config = dict(
    n_layer=17,
    d_model=128,
    n_experts=128,
    experts_per_token=8,
    d_expert=32,
    d_shared_expert=0,
    activation='swiglu',
    moe_layers=[2, 3, 4, 5, 6, 7, 8, 9, 10, 11, 12, 13, 14, 15, 16],
    router_score='sigmoid',
    normalize_top_k=True,
    routed_scale=2.5,
    balance_loss=0.00109,
    balance_bias=True,
    init_std_router=0.0329,
    lr_router=0.000474,
    n_head=2,
    n_kv_head=1,
    head_dim=64,
    vocab_size=2045,
    norm='rmsnorm',
    norm_place='pre',
    norm_eps=1e-05,
    positions='rope',
    rope_base=10000.0,
    rope_fraction=1.0,
    qk_norm=False,
    attn_scale=0.125,
    tie_embeddings=True,
    parallel_block=False,
    init='normal',
    init_std_qkv=0.0319,
    init_std_o=0.0,
    init_std_up=0.0319,
    init_std_down=0.0,
    optimizer='adam_variant',
    lr=0.00264,
    lr_mult_up=1.12,
    beta1=0.9,
    lr_head=0.0099,
    grad_clip=1.0,
    warmup_steps=367,
    schedule='wsd',
    decay_fraction=0.269,
    decay_shape='linear',
    final_lr_fraction=0.1,
    batch_tokens=32768,
    seq_len=1024,
    doc_mask=True,
    train_tokens=268100000,
    steps=8182,
    dataset='wikipedia_en',
)
Below are experts of layer 13 (counted from 0) of a mixture-of-experts language model. Rows are named router (the router's row for the expert), gate (a neuron's input weights, with its number), up (a neuron's input weights, with its number) and show model dimensions 0-127. Each number is 128 + 24 x the weight over its row's rms, rounded and kept within 0 to 255. Numbers have three digits each.
Before each expert's rows: "mostly gets" lists some tokens that are sent to it at least half of the time. This comes from a sample of Wikipedia text that the model never trained on.

# expert 122
mostly gets: " Gre", "{", "+", "_", " +", " ."
router:121104146147145101146188122112122122100160127092131137136122141123110139117138153138144133132119138206089131115123150112145106116159144122142106072159124123125148122112113127108097140115160094142134139100127112100178145085191132154135122129130137104106115107109118132145144089127123128126077122132167117112106090155126071149124142162113120083079154161175134139128133135176098123159124
gate0:099161118116136106113122135134092141098132156148125138091129100125114161137103127158103113098146132166098133147157133139143120115153137091170141104089153153143140123114144160123142154168189065163143151110135090068144165149127126134139110141156131126114113126116171148133134102169091140145089106094178122109148106154137120124151122089131142134153114125164133123172140158153116164112101
up0:156139116170145115113103135133144108138103084092101139139140156120130092128168092084103107158146134088114123131122120104137100133125116109144143120114162109109129133133133118185108139123134170093132121106130113165114110108095182114150127078114109106160120153176161137117109105138153087133139157113113106089143178142110152130130071152134114158111108164097144140149082102113087138130113
gate1:141116068161075117143119143150103144114107156104115109097129110163108146125134129118096103127105121126158117140185114152143124144106086132130142108144105177123086113161158155152121072157119128131130112131064126158123134126117095112135139133122131119161110134101139120105091102159091124124134076056141116079114141114148122151095133133087112128123110111139130121163098163130110119113145
up1:103114097148203132109119128126080145109134160174139144146143136085160145123140140155082139105170136111160118148103116135102133121129148147158129163088142102167194112102135103093104117109108121135146137142178110092133099149149146089144118118136114154134118129139084095121104114101084132145137160136148127150125122124149129089139149134142138131129109111170088136092159129126158146120095
gate2:136155127123132124129112116126174144106126142086125169098125174127149145105172141121157133124126087179105129091161103123129126123149125115167117129133149124088151106150130110145108144150163096119140157094163134147153166077126184103128162119135124153105147142133188125166106106161130115130115140120131113122121205133169094165100129144105110145106129147136127108150143153171141147135141
up2:159171105113108122106096115098130116107119149103078137138114140142114129135189125137157120114141126098119109126133100145129092129148187108142109116150121101118115157132164126148095154158139124132149080083135140111147092101105128106154138101108097159133074143131177120148138106141111151151117113139166142118183181133112128139155112185109112160093146115150145118140119142158119168104134
gate3:107149095116117123148130138140157154120126086111140107123133122123122151125123119118145092122171137115156132131121127132146164076119107152157154158106156096154113144104133131174165131129157199145091102115114122068129162073104116103144132155087073120114092114137125144111127082135109108092115129123163119070125120126166122152142150153180110116142105122140110136125090135133117138148104
up3:123143130110114119100166107121200120158134144142144127135118122154134121134134138172168104122146121106113092111101114108137153113098140124121143175159147132129137167125088109136166156116105153134082168121100133107133125127066110130109132123080125100161116100105130122116142067148161048139135108140101133154086123150137132091117099115144147116138136127155134121075108112116108096136133
gate4:174122081138113140138142128083190148114154146131136123141124084181146116140140132137128122139137103138150110143152140121123122140139093139119160091093100133124127117129118109109101167119129168144151165088155166158134116141123105118099177135122112121157156164116189166160146136145092118146142124081142109128137114167119158178154122133112174088128121131086124129124155143148097156112115
up4:103118113145166166102100133104103154120125109125094117081123174098160126121143110124143101113157137107116145140155127169103130088132128120130099123112146067153119090086111119106143121119139105128143154115152092132138117126157162131135110116126119143157103143124110129120122136107103136129116102186147084161107165147122139110175163069182108090138144120142137120098151094107168155128169
gate5:142130178167184105125130126109132117141129109132101123154123130139172202140116117144153142113126149147152163118162115126140131151102176159159132147123093097151121089119089128102114132129130123149116109136179079129127151143150158114145113135107095149114126108156161098129095167111119105127138126136113102116138131164120121108142140148106089101141133117158163139155051165149152137121093
up5:139159092127143119119148080126105132115138142148087172137125170137108131125130148140157150099123145152143114100146159128141151162146124145139106130123122110176093119173118140141188110134124104143151126188137076112125100129143145107176115106125052123102156117133131087118117117134156126119108120131173110112133115093089127108126111203135128102125115120138128124133098160148132128096167
gate6:143096170150150079109116141154110142143092097151102151082147145169133156129126095136127110140133135133137138096099078131144109111109064104146176088104122134144085122136101142149162150142108090153139094142138137112127105110149143115153126136123115090127115128135143142119154071121080125128142115121177090081157125135116108123147121137101131105130130135164135137122163159163131157077116
up6:149155082102112187155139148105107138116139160106176153140136109116143078138126148126172126119091129118113102157167131105129130157130156140137110183146118124098151121100155137100088108131118173109107131110110127118123114127126152090145143119134141173115143113126144135164109199127139120106172155124099141160129116129138150144136153166185110161129131137075108137125109131138095114166129
gate7:131110133146093089108182125085129095114094131109136165120111134151116120114149156131143135150142110168083149109116158143105134166154176125111092125102090129142142113113112169128113151142135153100139104142129102155148105116127109194109151139144111103129109107119127109141152101158113175142104094161121136148073108158102118142149121150134140099114108132143085164069168131150131108154126
up7:112108135105130135137056093142135155141125153126090148100156157121162138125141121121108134135118123121117122131124083141119134158098116100141148172147131124091140099145131144167113151149157133140158123112146103116138135105120196070137129106130138108145144162151108125118115154116128105115170156134133123148141196152143130129171117086162106140151175160115179125150107131133136190135162
gate8:141121141142169120122148167144128148111137078154134156134131125128145161100134127122149168112136117153135150120124143085183130181130131159171111124133138083139148134146139116106115159139142088109135126125134125100169119152153125097160148119117132139132110142142160134133119086154106126168101127110164144101167159131114119155139099166107136137127175147172138151134185147182122196116102
up8:123114145124176093113133157112136116100133127157124115155118142174131146110150096139128153097145154130115169123101125125136143136138135129148124116111121099126119127166137091132107155161176089113149130123129059165164135177148128154172126150093137120106106169159150140143159090143167118133096112131121146117145172116098125154125098175097141152112151133142125161162157104162136188127128
gate9:124100158123094158116154121109125143111149127149097133110147101146119136074168134162131126155118151152128147093123109097168146093120095178137151132104127149141100153116109162109129127123149144131138129167146129069118130115151080117146128122110129096105126100085116120127143104100132167151135129112159091109147127105141159162116117186133159091134152152119159132105212104139153120145136
up9:142133123123145111120133159099130153118136097127122143114184134155153149151095129115133143154101157106160097119164105146139134195100141137135094115168103130118105163132166131125159113143093130099151076142140138148105114119132094097112136130151146184154115151161128119121103135172113107151127093117146142109076113162132082118156126118099100184135122138142091116107137153146086160155137
gate10:112129098098089145138140142150174126121112127131168147120132161135155159132117132101120121135119138149130133122109116098149133111135155151133158150145101159125096117104129187148160097151091135158158124134081117099115178102134108118184140114144155109121137078149096142108146124094137090111131124143157137106157117111105102157146185142122106162131143170116147144117085167111146086178138
up10:141171118139145134141135072150123108159119106163139109160139088129151169118110147090129135128113122127147126141155149142119096127161084109127122123114162107092100124139143086129135144087107188141117098105173146148125095159116111116129112123133091125109108130068151114158129107135132096130143123149149113119053131137140127126149152158108149122093112108113124098127166063106152145109158
gate11:079080102162132176137167147132110122112129126146121094127145137173106133127124131113122130087064183139138125116150135139141154120104117119146146138133107161147108140115168124129139166140124090132137128116094127100144143168108112126149106136082135101124103114151116125136109111155141071118111112107116101150123129114156177156074161167137129129138134153159101135079117158139140085175142
up11:171152146115105130112105093133127138124100150120090175130117116122141135116133165154116157134135108128120145152078150132165125151140100123109117147122148120077123109168069146141123084122130123127114088124160144113109141090116131124116122136184083154144128112079211130114119178103117129122136158173135138093105104126124101114145115118162137113098126104113128105170137138146146172117116
gate12:148144091150144193137154131185125078142111163137079134154138109136130114098129146193083204128144148139136127104120118113152134131126128134161130129132140106111120136112094145143087143167111081118125111124084141142136136151106113143113148114129097101076144136122091127156141118137155116135120122131143091131137112164107143162131134163101153152101145170132119130129136105150142164171130
up12:069151104153099143135133145117132140152103169128158132125144161158124118112106108134125138128088107169090105121090149086132157151068134146121140164121069146115111133175141109103164130149121121126130120113096110148140139102106104114120152140096158134131170095138132079142088151133139135114132092143090157122119163147124116130149110136096128134189133126136161154096112161123133112165163
gate13:165134137160141103132122116122124132114154109134128150137128150158177146147149094122163132124144141140140116103127111098145139130115144152160122144127100141127119148139126116095120156109135145149181093119140144087144088093147158094170105140182126161159115114138164134118129101072132107145138067115153115088140123157110121134135113143139131120129146096111153138095205157154078184120111
up13:095120136104131154125146143145143165106119137126118125112169134136130103147110103131112124145129112088118170111145146165146134139146067115106149142145109105160064111186147153149153141122161121111103099124132100119067130113176135083157141112108114131082136168118137125108089157147077112131164122128156135149136138105135147155155132118106122152128174152115103082139142106090119136095130
gate14:159081153165145151162149119153117101110131107136124123087129094162151169148111126072097127093130139150114165118105121088161101131105130123170159131133154127133129107118118180132110177133133132147074094132092123116122124125136130129145094071126116128152093127176129128137141104126104105051140154113135121124160089121120150142155151126099127138118124133145143159139148147124097121145086
up14:105185094114107160077115121138107184135125148135167125130159152114099117093112145134125092170089120131110111126144126115128089127123107160110073151138126110117130177122135160093138127151094175126155148110106190119136121112100094099121140152131123120109174122109113157136144121134174089177120120146131142127078139149135116125100120124151155132111125130135100115097169138134122126167136
gate15:100140097128128142147146120167137144137116123139110168114143154152096116140109118142124138159109093138120065103118153113126144138113152130174118097137127114112101108126136130099099128107121088144113172114135097109124120155170125141116132136080141111124078148138155125116104107105154102097145151109076136106128087147123105145095095121140109084117118166165050179107112127126115125178139
up15:151128131123128144122140127147135092114130154145132168131131078136124135127143139124114111116122126161144182100074138173151145131167147142103127141123124095167119198178141121129169124066150139126121134124148165117119138112130101174143133167161107140117147110085103144138148130138113160158112144137123118147190126140129162146135118120118097133170135099105187092161100121108122133107102
gate16:130097116121111109129121121086082167137159120124129112137164144088092107148139128103134134173133143126134155120105120114145122150134146122177123130144143144118165167102146142139140153147102105115172106132105114046143152148100141064143129146125136143131117139119152101103132132176127164128103122127129154125150107122114135182137154131156086150157156103162176110147137192132095130123125
up16:126150142128140104130150147155116084132144114097147098150103133113109128159121129154138128123088150116122138126174121154153186103102119135142176103122132143169147139147090144134170093143106118149179127129099131136102146148093126159130108111120097082152115086106136107125150121133108122150144112121080124098108157131114099094101152105106102128156156140127135125136080118072161111187088
gate17:139146171162131143131156119114116122125145148161168110152149138124167126122109123152117116120152131121105089147098127133133110165116178135163136153125115180137105086134124114124110167107108109109146146170133093137102144155155161119144133089169140147165163103158150116149145158190148142081158142094143108180094107108134112159155128109128136126111145140131139113073168132140132148133163
up17:126154133124133106154124106137138095153121095117080168130100087155142127152121143146152148123119147144107133124127118093146149105132138118095121056160123119150153155132139130115147039149106142121098087170119137150136109121102155163126102152160151119113114086128133096158150164140129135127093133135145147118109140140097112097097085109138118136110118128173151136180085099163143138119139
gate18:130104123132208157121134123150150145053158094098123122108150127157128109139131155146152139135147130133163115119141109135155143193104128098152107171145128077138122107150151097139153131120144109117128118084161136130169144143117159084142104105141122125110102132102173162138148148140149141149121139125124132127163125146143102155116119133143080140142119173154140134170104181109112141130105
up18:114136148172165133143121140126129090132135130146116102135150191131171120136109144156114176141089200129116094128142103131160201161087144148160113149106130072125117113136124108115132134122132134135125084122097126166100099157137114120137138104151131139105100094152103130137137117148117132121110157121134145136135094148141110099195087139105129120120110112138097098154114146129152108150159
gate19:096102080115101132153105184092121130122138131132152111109125108111089166128137127173123151148141154134124146104144082156133121140180101154116111148106069198155114132122145128147118110129168102112160105146137146166112103124171085110158145151151092117129107132100097095101109121133119166148101139137145131119115113139168096146138163122146122106124162093112133111131140138159112130164147
up19:110097122108158103103125114132163135096123087096115154107140167116075132145126138156120103154137124139142175115124126111105150114157083128113129128146132098125149125119139056203123143142141149096157131128149171118145120148099144098155133127080151109156159148134117109102096150135139058136168188127151119130122117105168119152105121113124131120119139112115147140128105152134123129141083
gate20:115081134166137167161102151099154127094135158089130107122103094127088093079135134119124116117149124156134143126116157131117119115122144122116088136132086145164164128098128088129116137112134116107164140134105131116111138135128168165105128082174127110135146132075101112157113158137161181109119131134118147112134110153128094137144141108141106129126170155118126119164068159166160095149165
up20:095160083080115109123125110152129155141168110133139126143113168125128112137114113131110101135125150126150150152111125154121121115115145113116133111086126126165173122107153178103175080104139129120103158157138142135135151130098123166079173136106132091135096132169136147156116094135168089119096142136095161089134143111155121091143096129133136106156087110118117103137111104067138090112119
gate21:102100142138160133153142151098137136104165141100104103087158136127117147138133143138151132169151107166124136131107127152121138122111110107116150094141127123129095131101103169122176064119128116166165143138140113127138174104167124140140108136110114135117159101130133088111144092118159120148095069084145116115155073132067138150106154118083115106136124129111118153145116114092093107145160
up21:128111136115131115101113082128137159167151084122115169097140108121184149090148112084115091168076158085166107151124125149155135171135127151151114136120157142143126149121130111143131150173168114162148136094137131141140137126169077101139119095129166128132120108145099152136109115097100119134129169127146132091129110153162131110145165119142115126119092109186116120120143130088124124130097
gate22:098095140105103165122128150115147139150126161113155121132127162151132113157148121140114132070133149118102106144109110179156122132107096149164162114146116184160104137151148147095152123179168122127145143143083131118105125117130118129142145145117175096129127138172138182116168141125127177133125139109082112102139080115144123144169147146126125113152124148121094134104110157164119153181131
up22:093120129138123131121079146199156125149119167084129150091097124164133127152145152141130113120150118134111100170106116150103073137153115134131189116132136134102102145129113119150103125145178107117144109101132142117130151095126126101175150119143103102136145100136142183170152110158130116177107105129144137103144089147094104167122149153093121119134132121117134172127104125134108155156099
gate23:090088151154149106161136119140097122083153109088153138123111087123127122098122120131077133109109133201074114095117151113117097111130140133105151123132155141151121110118088149144124142139081129122129101123102138146153177085136102161174141118107117136119134123097187108160121107137144121160112124116173092120144119143111103122121122165132125110134104103132144131076173107137117108111145
up23:126137096092093100104101112168131152178079127135162139147126118139078145140115133127123110123114120111142161144101128155111127090113149128115097130102150132097118123138089110176118113123149138121087154112113133106144117133149168085124103112114101130155096113145110118077113140125089145160169195150156103146118161098143099093134157112151113102117110136137135137149086130076101122134096